Experts of a small language model: width 448.
Below are experts of layer 7 (counted from 0) of a mixture-of-experts language model. Rows are named router (the router's row for the expert), up (a neuron's input weights, with its number) and show model dimensions 128-191. Each number is 128 + 32 x the weight over its row's rms, rounded and kept within 0 to 255. Numbers have three digits each.
After each expert's rows: a language model's description of what the expert responds to. This comes from a sample of Wikipedia text that the model never trained on.

# expert 30
router:180147095107113127152138124167172124117098124132092134138117104170170146102074251107175126169059095148130144049120148144066129124127107123075153131149070065065099128072117129117136066147146193
up0:113101114158098093131141159049075138104137111153177107119126114152102132130127117157156148164155131103086124142127137146145078167161166104133159152160154109125160121212102174141140154082089098
up1:160128096158144157143156112101113127057199094148198168121151140141142168098157132148074116131124147087086114145137115159060111116129132051091157174128149096165108124138099175130131143094133079
up2:090087149173090140176157149072081221057136109103142160142140092073064150099095120144138146132174111091149112143184148108142127129119207115137098153106146063122133096121083165108112151049146103
up3:067122096158124122144179135118126145081148129140128143111118102123146135180175116090134164113188113069095140119115098092077116115091142111134144167111122105134132094081119117119176104100094150
up4:185094176118110128160127127174144116150160125153121074093116160147092128142080114138113132107116092186115149132116134092118102133074194106142115092145083073160144152151076117150131107036121074
up5:131178093168096121114156179130146118093127080125202125132124118129085105111111158179103111144173111190151140100128142182117118147164152132067072204146134149109106162119143132156126085095172138
up6:167117096090125128139164115127147155125168073105197119111146143134106123115185119126142146134043152073152173120101132133143131147167106204087150137112173154135134103109119156142073161112085145
up7:168172142151120173158131159155142203092132138105157132039145141153108136128142142100117192101133104094161110109136122100168127147174105169093097147174240085177143096146162156132146150063108145
Description: Units and score columns. Numbers, percent signs and units like km, mi, ft, plus Set, Votes and Apps headers in election and sports results tables.

# expert 20
router:156096079110175111068175111162139104077116114148144129106113142154119070136128119143096144161121150081121116143109100115163160105080111174149167173134158158102128180177158126147095204120087101
up0:165160045142166136170143107148078147106174115121116124157143180110109096184168119130141125153149156053076112202120080156037087115093147148093122091157157094140160150144105130119031167136169129
up1:158102148143134120145218161068140135127148120102146104099177137111155154145106161133137135119117106125117141117131168173090066122103144062134129141127142110139090145127077192118086136124117070
up2:136142105137113152162172158190125185109116076128202091132103125128144156146059157124087133174058121175157122083105089135099105140081132134219164142145125111071086142151113141111128179118114040
up3:116116104130071123093149188137140140212179135107170141115121146087107118115172091139162154140137112119101109116111144181088125125126150116102149160166209123106175074177174137038123159173108077
up4:127134125161167080083131137112191132139155068140099127089119094113129132128160117091069161175127063104138139071101101152109078127114167170103161124200131181152087182164139137140217129126157170
up5:093138162091170148139151078088083125157110062150162107121154132146048139079206155140133147140129096182176098173110121110148129142095128125152113149122142193120168170183135145114107090104085088
up6:115127113168157121135102139080068125057178126148147061101149148176117173120146106113181167149154111113221123139159134093161115158119105127204092164129183097112120147103108151118134103111119098
up7:126146107083104169128140160121073137133168086143127160130124122108137130165164127163157133146096172138089079170145139118190125172141218140165186078197135134110137025169154137077127109105136088
Description: Frequent words, headings. Common function words and sentence starts like The, first, They, born, plus == heading marks, table pipes and mid-word pieces.

# expert 6
router:118208111125153105170156124102201053126106165132095088130087137166104110117142177094153101128171167152111165090117089148118112125040125155085104138143119081163085195073158087181140099155141179
up0:104137075195104139107177077137118095082152130138103100173129118158134137141117106139133164079107141092178142200102100123111121204100165157112138147125069128115101137137115134181136164107112108
up1:167123167149135107162139161093123121101191096112164115080111167149118196027093114126092125169137131175107113169141082167124119148090196156100122110155129090157058151120123125128135140154136121
up2:106150144120188137149100145155160085098090156115171133098132131177150150081126170121121116133184116126128112154138102168181119138048154109119113181131123157129141189080133138139155100104077119
up3:151113163150153114122205129104137110101119106065163118134124156074116141089144174168118097144153081097122125124149130140106069140164126081111088147157125135197107162139094206088113152126080084
up4:115122139116149144135151164067152113143114117106105122131126120103199086097160157080118153120182082184169116092135037127130140120173112103140109162126129105165137111166106137109183156146163093
up5:084106109109163163237118140123135143121092132118150145167129201132175113100099156157117157138146144086123166182116120100129098151151110140159148092186131152106117124134115157138175151050101137
up6:083145081110142118137189176145201133116140106129133069153124100126150102134104133055129118141109117153099152124095140131132083127098114127151171178118105121171033170163153139138065096051120137
up7:145063160135100143152142082083158086148156146130143138046149135103127142148141136140174130122131124097123101058103096179111104085092078128147166149105106141175105169150126136107065079131146077
Description: Table headers and abbreviations. Column headers and short abbreviations in sports standings and data tables, such as the bar between W and L, GP, JPL, plus mid-word pieces.

# expert 25
router:083114062120128133135114079132059150132175162122105171175129133101134160110057120139116063096087144119115140133135133147096093163181138117106131097139140149063115123099102098137120129141157158
up0:140118132117083136162170156151069105100100170168158157143139159146146186180119130163124083129115101118092113114180146185145104123117104094081146141134054114113136147173080138071119130124137070
up1:113131141136128111128167117124098140114165085130141115148173155087122169095104096162134039133104140133138097170199128123144111177111139146107090148118133117100128118138062142096110115145159142
up2:143128150125110113118154123135081114104118083152088125144110162156154127135131107152125105158198187162095134069121147189123143150158104056113170148119180149165147079084112152127089126105139151
up3:128117168122089130131173124126147132109174099096147090135197138152137136147199140141115109114139092116142110155162107141129092159171153124189115165155121145170138119187114214117145116101160135
up4:165062091141165152119181085164093189087106111094153104155115157164171164164115128165137077129140065108179152142133082153157112134210178050094105111134091145159130111155153186121121125120130180
up5:118107133110169118151122127118122116110085089112183171130123150129157134139134129155125130128128102196119139084137103144086104154137150077152148121184135116141130148094112110128153160139094149
up6:101102132109066190112172108137088090104167107100204120190159168063134133102068157157152157055136103133162149106138153112079098185153126187139063120138146142143131080145102155080145129155184144
up7:130123190137159144156129132142083173109212146165145138179137090112123181124142142153061106131112170089129157121107163159147113127162145103100120118121107072103165144095124153123129122148090099
Description: Also-known-as openings. Article openings after a title heading, mainly also in also known as, popularly, plus word endings like ly, ern, ona.

# expert 2
router:187169141162073110152103121104117135128157111143099144112146087161162105123148196098171126165070148121128165067096111140112153116090108143126112124140141106086126094085133103153211087133148121
up0:049068107153122131089146185172070119135161120188166094163110050135157160129199113072159120147121111110127138109154121175130107117122168098195137102147141174135171161164157168118140077148137096
up1:149133100197144141161122122088158154109183082120151073156135120152129121152154179121139134158131098123098141101161110168114081178163162077057127145110188135151108167089091210083094124096108117
up2:080154095151158165136117165124145143109106076081135102082166126120193132139111100112083133135111132076117073152127128165110063188076167175187183108110111077132131133180152148134119080107078120
up3:085117102130201143155148120123160146119147046149144116137116114142103104187169146125133108167156137117161167070159124117125113138100132109224160152173147147061098139124104159097172146102161103
up4:138124097152099072134141113100091090144205072140129112184105117136146168115146153108118132119103112147132149136074128153108103129144153081173184103121147105158202180126070129135098167137111125
up5:124173112150114118126134093160186140113202110123127054143124151164138163158162152117092118105166170168105109156159177102149090136115084055088178143118134197106141206123122148056143128094164084
up6:117096194130146089090120113108092112110123075119174103134141122094093158149118136126104082130154135041122158120193165143054113132132149140105122107138145081170141133104109149083150150089177108
up7:117102174117170112057181166111119154115187106140127092125154111113063148152154152154148111126122094149112124156189147111141078136164169133124075150104141176138115120116091217121105107087149113
Description: Table cells, word-stem openers. Pipe separators and digits in sports league tables, plus opening pieces of longer words such as exp, conf, transl, sq.

# expert 15
router:109056095113176121156119145156194109037054108151112148155103159152110102140089101081195133125140116125114103104141098123079145150052111089131064123123112110128143143093123085197123103094111169
up0:137101146200163156124126111055084039109141106144091128095104164094138125088173144109125162102119147029180123125125118129134097145046141046138121155156132113183127076141080145177078133082099125
up1:096147133153132122172095133137118145067139123114146147103112144116192161106084102134146101162111158110153154123172153109130119166161119138095099145118095077146149084090122145131074114133134071
up2:139093103120141161180130186133103174050134098114080113057104126092140152118149128063131222123149085171085110210079103191128103152123205116104114158133106089124116156126112150083168102153124078
up3:118122099173134121142119099170185109084186116161148107131112141086060186153181113185143162135118158027132111128151122092165121170084181142136096155142107131165106148141172124144163094048131048
up4:075130132142178132155180199103155099065101138119174136136109159114139114149170136061077140124211094135145116140134119153110118102117095086103140159173083115207125167128087114110111106099081127
up5:165099114144132159149188139074124201109133113076157187148168166171146095147118173162152091148147148098164163137149103126125121186149158139146163159176151124083119101104056122101087108076108187
up6:078105071138152144149140136119174166104118098121132122162094112113105133153150087054109188136106131139146095110163123117192107140147086108137100125141170098150114156169163138152164129098089128
up7:139123130185118110147141148146088157090187066157183138155116147126147139162168165096155085150201128040103133157165146113110105175117127132154096101132185144184102125124074129099104177142084181
Description: Superlatives and table pipes. The most or more after one of the, pipes and equals signs in tables and headings, and word pieces like Desc-ription.

# expert 26
router:077071101142130087076122104161131143110106135097156075110109157094071128104139125170079167111133132119178166138066168088178098104162116162101150131135150166189182145230133099131113130128118105
up0:168104162149127169116125090085103115166156105137098100156175193138154139153149138185110119191154081171119108137135137142183120125060138097155097112132132115130111071153128169111147095085033079
up1:113142174129169170163119152083107156095205084110109109137119125095110131194137165107121107117101189165173165120111104118142121143096126082114164138122137101115110131079134182152113152201126131
up2:085072153152138085110191130085116152114112078101108101046138115106115134080171077148083145146067123130146130107151150112124120163132151099098134150104158157162152227112139109118069146140137184
up3:106147082149152133149142101117083177110134116117139125113147149091110147124158093138103151153157130134158102184154143143155083110068142144137140131165142157101147074031165141163135124130077083
up4:146164105181106133132117162054116166091168045054143131113146137197121150121156143125111128119158116141098145181136117160102105165177130072125111157152138126150087128144096190143073127098121120
up5:133134177127175098183137154156093118111111134087165081130125128099190183170154153154095124152136143164160073101136099136071136189077142136151136118102146074183156114084142132064129132117180098
up6:111104134090063153085126115155162163104065062136121165090132097126125098108108138132086211106107135120134109153103120139158138172070189132183149157176171150165096181159085146085102140126096089
up7:129097192104107116173111118126145152086134135107143131106101134112165155097114178102127123164123096143175153127095138125158103139156113134180077135175062147138135135124105144109116129104147174
Description: Plural and word endings. Word-final suffixes before punctuation or verbs, like -es, -ions, -ments, -ays, plus that, who and clause-ending commas.

# expert 29
router:102171128176126112128118153094147138179175108120103113109104088119122106159148122135195044104106161159112148120156156122076117136122045119092089148120107093145179112051193119072132120137148158
up0:127149127150220100141133058158129115109113118180153131124104111120103120137145133133071176108124145103098157161104141175125117100177169094064126117126163109148149113112121124130058130103085144
up1:138124164161158139229107097120137139120205106171116152117150148114111143059098123126112142103111120133142152163087115130057134124165118082180130155090096104155169185092136129122108093153120118
up2:112074192184145090166142133096156115134160059113109101118157143128140116107141135134164118160143107122103149110154193106155107130095117109127147125134077053157094192132148167106188130056110090
up3:116154171177138125177109137165190113159107085053120205106126103157194071110115131101132111169177142072126113139140161170145129161123141132114126164100158120097160162141085135100104168165131162
up4:101132087093140121196116128152159139187203152107142106116159164124113119184176225118135100141112118120098169186178093139160089107088141163128127149099136083066118171032142135124117118096140131
up5:067090106172161086178142147143112098140194138185112121106143139122123154082133177123092105160146088134116136131175191116062092102108156109076123149125132116096103107095129140085094059123104108
up6:078140162110155161096203125153115140124139092099120121124145116113131128168123171117176144143135150130144110167159116190058136169151195105114140199146140132113110115087096148100128141123128104
up7:137063124079119102197133120171156112126154148137136151043161086171135061125145144101132144163161139158139122175146119130125094130138153042194149143171097139131135147135083115125179083017046127
Description: Table headers, article "the". Cells and separators in astronomy and sports tables (MPC, JPL, PD, scores), plus "the" before a place or event.

# expert 13
router:084117196083171085179130085119108161127092161110060163164133096135196171123032120184049093164214114097113179123108156127184159134101083151190135127065172142101082136156111121176115144139172130
up0:100124160143160149117177128097101101067130086093143127052137090108171210099160106108118168143124122118137144193149161164137092119124114106142127122152131126148145167165073157137139104115082143
up1:105118082083146160166167097117158153092168102083112121121128109096125096158122093161136126126137089123127195148149210170169121162139113120128199153124114139069103110121100149152144123143152129
up2:135154075095143123107115121140099130134098141086124116061119184136139151130157165094190175083147133062154172190158076089104130140096138104118158124136081071139191101153191125093130099146090112
up3:078150141159131085101155131079162161107077125115138126063139114163195151160100115062073116119164035096137132047144156134137091139135118145101093156109127169130029071129068153159163099094122111
up4:168180185123156099129154100095139146098051166157144137073137144174159099180136111118083099135151143117126167143121187151156117132102150118113124170078163141097167058151137125114109114102135119
up5:122152196180190097222153100086114161041218120165153108055132107131116132117112139124084166110103106113077107165124153106194140165053129142172118121141216106162103160147091116122123142106145135
up6:092162184187098098191147153113037181165109169087134161144117126138191176109142127111150125146136108046220130147112067110188117143095167146120165084109182151123142048137114135130109100113086152
up7:113098130118186114158140112118128081064135114114179127093154163150143169119165147119122165091066136071187082130125096137139112135165114178124069164109092079154127100082082126141103140100119122
Description: Sentence-ending punctuation. Periods, closing quotes with periods, table bars and is/are in running text, plus the ide piece of videos.

# expert 8
router:108115101138123171130087105172127115097109134113171123125125154139097147198085144153128132086193138121100112090137096134157111119165140121120106129133168122153164153163149131129164118158088110
up0:099086067099145124212132150093100144114243136093140116112155168144094133160127099060119080143197174191146069159188134151161119115140127129109131161090104103143108107156101126085169182169140095
up1:138112094075164142092123126104085144141112100153139114151170142086154127193117140142133118155203096125175152153196179127173119143104127075188116123175097142191156163176137156085112108139078133
up2:047133135080138129130105167146115162110224133108112144125153143141130169117108161110083107161123172146084164169054123118120145157147112071129161140110127163134152130084147151137148139106086065
up3:123103167157144114242147146070105080076191129115130117062109143102134184160133130114184088062134171140163103140129137146127127098091167118165119138116116137164134087144137123117133166109139178
up4:128145160143104172105134055125105112066203134107146132088159126090140166198133119173114145130184071145153139154149210117126112105153094119193126133160126138187100107102135124139104057131089026
up5:097094158146142087131206216104100149086142084071147141112170140139142131141117107125104163116127116136180155140144078131134099180164184135131070139147125164158104119080108182138102118113125118
up6:161109192160173205167150110131110145089171132140106133169164119117140104157137147167111143166184075119134142115169092121145122106179087082174063125160156075142138109133132155107151072163049096
up7:144170053175111127149136149160125144156125157140192131091117136133066114124195131168178149141155086118097167062162107132159106101091151114166117160163124159203097159193088126116117043133135140
Description: Prepositions after names. Prepositions and connectives following a person's name or description, like of Ocean Software, at Centre College, during, who; also surname endings.

# expert 14
router:156165133095070203144154160091090156183097128142139105052106124154129109120114169087146143153161130150119163178130097131111121123194116155121110125116082103103097123170148139135164136056127155
up0:090130130166119139125122145112078191118159116126157145077146104134109164083140061120166111163152080128114048151133112158123118098103135120177090159159153097099107136141155147153132103104117105
up1:142101158131151116153121116103100165080105126134134161158126132114100117110161195130123113168102141097133184201149103165144116128149142127170146147124126131107181119126130143109145092091050145
up2:108113136141140139128227146077105125100150126101127088071171157132137170175131174136149154118157132114131155131137132131180077150059109133081102162127175130132094130095054181135084117120057137
up3:146107147159123110133197096083189148132090097126176116059113163133127180107102118140182179126131148168132124155127124135213120116194074123145091156067097102107138122082095121101160167086157184
up4:127096095188164146141172153151072130133088120023094145099085154095095133146229147073155132131121133106149113220130096130113116150087145214152167143147175174099169134134066122073136113148110096
up5:146129190149131160137112093087193082082166137114148115131165146150085150136134174122040155136149124156109082137145136142072134147181115112167121145160103143142154127184106156098136062117105113
up6:105140127069105108126168153105112154161126153160077104075172082108171111170172113110101195125122104086144126120129115115100108150203097075148126112102114131075163071161152162039130128103112148
up7:126105150139133093142189119081163128135121125045149102103179103121134139106107178131115080176115101127095122133163125147113079141089125099170092111152101071098126094091132155102164138112079136
Description: Capital-letter word starts. Single capital letters and short onsets beginning names or words, such as R, Ph, Kh, Br, Hip-h, hash-t-ag.

# expert 3
router:189144104087156088137168176118136146135111131129185150128122148099148100079147149158082169187179177148168037193134098143183115112146124154174163090095140085088089132145146097110080146139138093
up0:189124157090105163160127111084176175090140147047126134145118117129083122174152174129137152116165062098149103142151098129157106106120124103125110145128135089103159114174107146106158115092062123
up1:151115103153161170105148161129209137159138145090134142126110120128155149145205147121128107100091149147172129164164087138146132170146146055096165139115132160145124170129099104097122196128120099
up2:145102152098146136148117105046120176131179132172141108093109141146138109170143172161146114138142090086148121115158136128133091165140122103131088169177157110176118152173133191115115125083123110
up3:161109171101150088174097133107110125152107118130145082113122132165117131179201163109177184146073132138124151132196097131145113157121117076175156130096150146184196229177121125138136158100126135
up4:117128191123126080119152181130145161186147147114135113087131109151132137142186151159154125150077132124113082121120091102167125117100113176133170084106208175129089161155090139062114200090191105
up5:111105128115129146101121109129178186147182127130127176105102139104098143158110165094127175113106149121121182100184068085135113144173107160142148122130122127106097118171118137143098146098169173
up6:125156146085152117098124181102144173075101102105152153125154140082188151099123156138105190127122126164106108152126118161140111130112142138117129113098080082125082193085126139120113162137143089
up7:150143150184151114141151093101140134093150107141151135086157148120132175127137179138147077118146110074116111121187115162115032203106185100153051134153144121166135124127121161128093133145107115
Description: Punctuation and line ends. Commas, periods, semicolons and line breaks closing clauses or table rows, especially a comma after an adjective, as in powerful, stomping.

# expert 7
router:176155116163112155136126120097135143128142131192186152116115146156108118153174158129131213073154109135134113171141080129172166166148174108138029105137122117106108120090121092105161155108052172
up0:100116123138090112128137146131154139085133112089057101098124141091163151139155115129132164122154088087144191099152144153156096150146125113149101174118150139175097119156138174113162137126117103
up1:111091107135110121134133108061121154122107141139120079166151122174125115171183200162078131131191072169181064135156116113129127166195104113151074112125191106136155172134132149057118163150091116
up2:159110129121138055178159164088135080078181074134147142119155165115090153110107162158117137125128136158149086190130104134144043124162111125143107128150145158164120148125106188114120179111148114
up3:155098162131178100138130139121128151141166097091200112109135093162139147187169085112090151133143099091142137177165154126107116125120162142106096152173150134148153152136116115121129142114085113
up4:089085115091173141158129146103172100142152059076142057106123146116105125122125105137155104155152073173168131147128119089107135163055109119102068139162178138189058127169141125112161167097126112
up5:096121119105148115103191106122162141114095107168112131134127167138115133099074092116085126138080138173145120143122119136126121140166163108153169144092151164161184100141074140103077169106119124
up6:153150179206179162103112115141125082154161065101117124116165118160086110079081087112115133135127107166128112139087135111105126191165131115199096143146114144175186148116109148101121139090116076
up7:149186168227139143162129088150161161148133126131132139141161095164081117144138143146112142079172070076138119114192092125122105184126145108132121102117153146132109157108154138094099088064070147
Description: Prepositions after verbs/nouns. Prepositions following a noun or verb, especially of, from, by, with, as in forbids from, description of, enthusiasts of.

# expert 5
router:103139171124144222099098088114077145106152136146188129149122117092079150078150122128132119120088165135154125171105167097108173077098141130073161115065132172170117147112143116142117118102066064
up0:155164134172110157128148127123126123098183077153067111154116177095126137194143104136148075150144110124045137122114171096100121142113147136193143160142140061135124119131086129122076164104141123
up1:138111195130125157108154108116094160122081118115184165132157123108149142135152158110123115127112094162139104076143149115141111153136171116165092091184146129147127088229079146125103164106097088
up2:153152097123124136096183147168066089076103100143154136077136082098151095154102064116157112173076161163127089100133083128105130165145150068176137164092122146204125154197157155120155158078149112
up3:112163093163110141146116114095046106082141110117120134044142110119167136133141144117159205133176121033077094196175104131141107168060141113079150137116138117121108131165137166130127123093146094
up4:097117142182155135090150090180150162107145124127101108143107087081084151140129138178104157117133102126139138171111120153140109108159131137070119137145169146147136172138130125141152130120117093
up5:144196068162170085108144114116127137133079149178093066117104161110152134130160106105161119145110172063103095104158139126147085108141175102200082172102135129138170182171103143167081151163117118
up6:162043096135146091146152137145107118164133110095093105130122133097128147157119144126100100163102071142131195142100115162124096109184138150158140138079052161091123096145123140104114087115137080
up7:121117098186130155146161149151111153124134149088096137116140202104115131120161145099123198159164159144135110221202192145199128111090090103133119149134124174090111091058078133167128105150081072
Description: Punctuation and quotes. Commas, periods, opening quotation marks and paragraph breaks ending clauses or starting quotes, e.g. Alito commented, "That; Crossley, Alan.

# expert 23
router:166126098136051057120101171128110230147189157137106057147151121122090135131100119177174108100088126122130128096187107124114116152169163140122131109142180101106179102114152173106058131136145145
up0:156091098112130103140144152134129138143140141144142117183142094117161141093164153114151123150131039118125085100131065146127115164138168119076074151167139156102157156175123187059119138149155154
up1:108121086154118157116108192174122126124117140115116106149149158143125223124158159148143172125117099172113118096163059146169120160198194064088163135107104091141178134123121176135126130120085117
up2:133112172135164141138099147105102200112088117177133083085113187156113158138093134129159126127140054111079096151090148129122132120135248158127133155220152118083160092128128139127119102089111167
up3:122144092121156102187146143128172142150163149132123144129157112135122203113135130101161193153131153140149083135127124101142114145111098103111077144139137071102116145106134141126165151101076116
up4:086124076086120172252127133134146131145125137106107111191139153165098189144097162118131101158141136141092115158151161109115104128185151070115104109123187081149152181166121159134140120138076101
up5:106144111106145135144106071132097167158130110121096152138191147147073173185125122123145148157089086139173074178192133150088141185131167121198136150130185147111112161091111178067091181113112121
up6:090124158138129145130115146145146112104209152129080197114166022154097202151162118165085196140200099179125117135103114150062113104125145135119166162123162126154143098100124139127097070173074079
up7:132117128127148139148152178145161149119125169153143133124163089108084159133221152138165146073090132117116092123161032107113138143126131144142137144117165101121133150194113148122152159068107113
Description: Mid-word pieces in technical text. Middle or final fragments of scientific and taxonomic words like radioisotopes, supressor, exchanging, -idae, plus directional and county words.

# expert 4
router:126101151188128151131131116136156076117053139080131161067131089113205071115142116033172122099103142117111093087104121144142098118125113127084176121048133153121117137113098121124097102124069229
up0:181113152167155097146140181102142084154149136135129137093137166151169100116107150094116154129129116146139101180123093136170095166115141121167192169129182209148098121106042121124107157114061129
up1:125128156120127136137147158012084139098151094130153105105140129150152159141130144126128139149122106106131123130162103200106033168175135068146101189107178155158127098107096192104123159106119096
up2:136138110164193146133103129178170091138040138127089121108164205158117112168156140104155146087122157143183206154124090133145120146113143119155140080130115108112106148185127162129130167051033178
up3:159098103139113074150147148044146107133124119110143218099157139151083112122176069135175165109115084115121124147106110172149121135089135141063093156091140170107175125113087116148099078078137149
up4:146098124183120136156133179099069161116106119141129128129140154147094154201128102140102123160154123113180097154099135165123097127108152132112168054089198122139088102105126177083130126114125107
up5:248161155156118146105118138123090112124170149132123108162184083090065096103119122119099165113121098084213102127157128160103085133124125146112113170164140094105075159163166125179109136139179081
up6:028093120180120094194123137129119201066102098088165142126117193120101123144141109125215125104117138129134148163151181118095143150110147122119138131118077159107161108142170131151188076111123117
up7:104112113210120143130193166082119119096095070111134131174168132115142132159098115137212154151130098116158124156149064140169129227110152118104172106150169160083156123128088134059151180141055168
Description: Quantifier and position words. Words like other, all, while, part, rest, once, time after the or a, plus spaces before numbers in census text.

# expert 18
router:164176128134133119158207163105086101166107110108190138156116132087141068092140083125140103148092105099130152164132180118143157102091165157148180102166139126140127101075142129153105149155152151
up0:128121084132153080114145152111150158119176067153098155116120115143110103135154133132199156089133135066134096109185158122099136217154136129121115165167134149096123166135108165103111150107170108
up1:111149172126199132108110083073126142167145068158097110124151116159105085104188093130103136123177064025129187118138033140144121128087152127139111146158131164105151103106087128114103127102086138
up2:139196150188143186154080119117131155132145091135085096110119118159140151144173137126113084129113135132141161172112131159127097153126210106074132138158117094116090143122060133109168192137101112
up3:130126145098126161111116150150109118145145074080131172135126111112125089155165093123175206181128138156153146190141128163165130118167109175145136126179197168066050117157103158060120142103111087
up4:095099133048128099131170144133154125137126088121144149136151106114146145191164114207177101118063081124099056135150050137154128144147146111137116109123105168112137127122187175079127151137146095
up5:120132044132112139122167111080161082110109087086166135124119132141122128078178116087156076112146119111075151168162106166172095117132168149137163159171201165145088111119121168114164112121098089
up6:114091103138121096146171089101132158160123104107110083094100101111114129122188132122144141143167106088106153098200115135167119115216150124091167147126142198052070083136117130137144108094106134
up7:133099132199145111157152138148142135098165121157123138137148172089157155063140059079109142143155127143138096126135125143143141105102173124114153169156146135149163129113090154094151169134119075
Description: Commas, digits, Thai script. Commas and and in lists, trailing digits of years and numbers, Thai byte pieces, and name pieces in tables and formulas.

# expert 19
router:125147142119196090068132163154126106135160164140144112167146102160171128120187117089111108145100164077128138171125157151129146097156114098063158157166140185166117142116077133148093121154124171
up0:128082104162077087089056177166116181123151090143113145088121116140136120144090146065139135163114124105094152145151115114068118132121197141107128106131137118119123196087144125141179133087078145
up1:133100109148109127138135163113161186151135132163123137045139159110125125131208116109085105135085140075112165119146184154182122138156129106130120184176223147088125122158098130122123136128084084
up2:192097154143175084119111177123202130128205101106145182102157105064059114145150146103138131163108134082091131144090072125148111176134149093160145191148131125111115112108093162129121122124141126
up3:114112186131120165086155111146063136116110127096093126070103120103161162103153102110094063106111115076152122153194093139137124105139143118111119151125143206168058149100048135164109112132128160
up4:132115086141152099153124160107086156131133118133171060162178109150119147158159121134170145186088146146113166145176146130147102120139155166148153166118066150183100208116091130150111112130159175
up5:101123130105141086145180182072054091139108134098171117114111117193134145130157113101076120135107099131141170159113159126142094142127146152123156115149106095193104177081118136141108161125116147
up6:131152125132116115114122133083148133103176131109121079095132156133110183126141105125161119090098142104079066141103134154135103132123134121144157165061175157148160177192148152106083140072110177
up7:104120165090130167090161151065112124101118136161128113137132165144124147175138147164110083118139169131125115167153142143122107144105101111164089147194140095172136101153131155139134121144034143
Description: Mid-word pieces, spaces. Word-internal fragments like ne in whenever, n in hence, digits within long numbers, and nouns such as time, University.

# expert 24
router:150115121122137105147165148155191137134131102163121144147109145138070172144113119133176104119162149143106060122164130114127121148147051118094142196164135126108148147150123096087155064100147141
up0:142139106159107119072160125141081162147118112103143121134123135109108171121152191146180118116144134066147144132207066114119119159133180148120090157180204139116071140141096147146089133103105083
up1:105107111077147151141188144117136136096144111134140132112111109140151119130133118110156103134146090180169082213136112137163117130126108107141173160161188118116130110157122178186106129083155132
up2:146113162116147108112179186127137079121165118115105053140118111116154164119116172134138069123117096156108133161054133122157124107105128147145134140192174161164127101132139127168067163156118136
up3:119159133106153088184130135080112064171117129153144123122149088160169148120118142118122116161192110108109117076124120174151107143124122083123157176116126108115156138102143176070110155144083114
up4:088125097105175113105116172077174133121135118138099118141158074157055098149071171115149104124116180134128171168117108136083101149114060099176158175108160114095146124134104141080126106094055127
up5:103042110173137079157073102120122169083145153084195077170106103169107199185095116082174121126111151134073104149111127115155107111200105069116180143123164102098073161092129165058166196104133109
up6:162122122126139205118174072125146127107185131120165111093120139114064169097117115144112148089135080103166150141159103118090124070159149134121076119217203152179112168124102121159122122085044156
up7:151167141163161127115172153105146205010142076092136133068111109130019191129119116078192146131099165118074069194154136155090084153120189090072139154116131143116138146116102134099166161104139129
Description: Infobox field names. Field labels before a colon in infobox-style lists, like Binomial name, Genres, Ceremonial county, Dissolved, plus pronouns it, they, not, also.

# expert 31
router:127077128160130130091130107114095075119173122034115120104136064116127159127144081196182159109138113149078185124125152092140126142130128108149122095114165111158132115092180093153132187176136156
up0:129115175118122117117093205125120186110175121086191070116131128114123101108093175132102096123184132128114129186112154140061106131099173109154100136096085092115128141087146131156099148097089139
up1:178145106194117101158119148141182110147070117126134114096164119145125189089142123121118168093175133181120152127164106088123078142131170119106097179145159124190089105108169158161096134132145142
up2:107102118104159151148129160108180124145108088092146107136133129137139181153133189121160115116175086125182174131157116154139120204134112117140136174099117155163166123182124147088190149135123188
up3:132112079147092131168124127162182146110184077082143132112097083168202107062124151106097145150095124130133125135125133119143121162167103127154119172125088174145117120110098147172151149108113127
up4:111097120145131062167194149096167165119137111120134131136148114159165163155136158131097161136199079121109155151126087147135099179090141094122120137136208132114150092101123181109135085056087086
up5:115105119186120130100093167141170119149098101061153061122137098145156115146217114157108148137088104097147150126173094124108080151108141126142097142185121124138125078131104114173156146095145155
up6:097113117153095189116127150132116171123149082143191149137107145090147153070113192133071079128111136120153124149146157125082124201156109131118109120119136161114124113210151134097114154144145140
up7:145148165117124111145177149144100158114153125127151077111171178153110117136108140126126101130144164146143112113141137114114093158186143061213133158105143122203150103102095186084115117100109105
Description: The, a, headings. Articles the, a, an, including epithets like Edward the martyr, plus heading markers ==, line breaks and list dashes.

# expert 12
router:114095128140148090164128096095149097163138131156102116157120192164079138137109100154148188137094087114099172128089091152226134144120130172107136092153138110098138092140116158128100113145137043
up0:114086135076145119122139142128127095173151177151121149130127150123143139164150193118071043160139057138169149147095123200157125112139137047219123126152105160096163091115103123134110119074093156
up1:115128177114138128140123155086160125136136089146102145158186134126077150196120114130120181109195118088078165103096123166141115140095078145111124120122104151134151163164123166105084138136126124
up2:134119091146129121160112136079113145110170096115179120062140101146113126141171092081127129095168116051170132160127065120079054154134103111164112148107160115180090193176129189131085118100109101
up3:135175052161128112147162138133108090117116099114151071119121151103151069132106165151133094119094088203118125119173079145148116125166158090147160102091191143154103133065137134093068119060139116
up4:117096137172132091156098139143148087059144149107120180102144046159055125168121144123111183100074101125138048108159123158071116172116165150094187098088113125113172133114153136114109114138163151
up5:178139110125124157138200117086166154168076060114123161080146179109183114071098104081074141135117130122175106163113049137107121207158190108141090198183220181138139177137126178111162136139136181
up6:052116122104086096140121139105130089147138135111179136110117138160135124185104139105131153169141123161150100146173099133092135164139116137141151091132110152137143185151145149093127144117059075
up7:140082149113103079176133132075063162162131138125119174143140161140147185186110113121096094167080065098146120095212160172118121123154121076186136141131106186107112118180151128104159106128107112
Description: Connectives and year digits. Linking words introducing examples or clauses like including, with, where, while, plus final digits of years and numbers, as in 2023.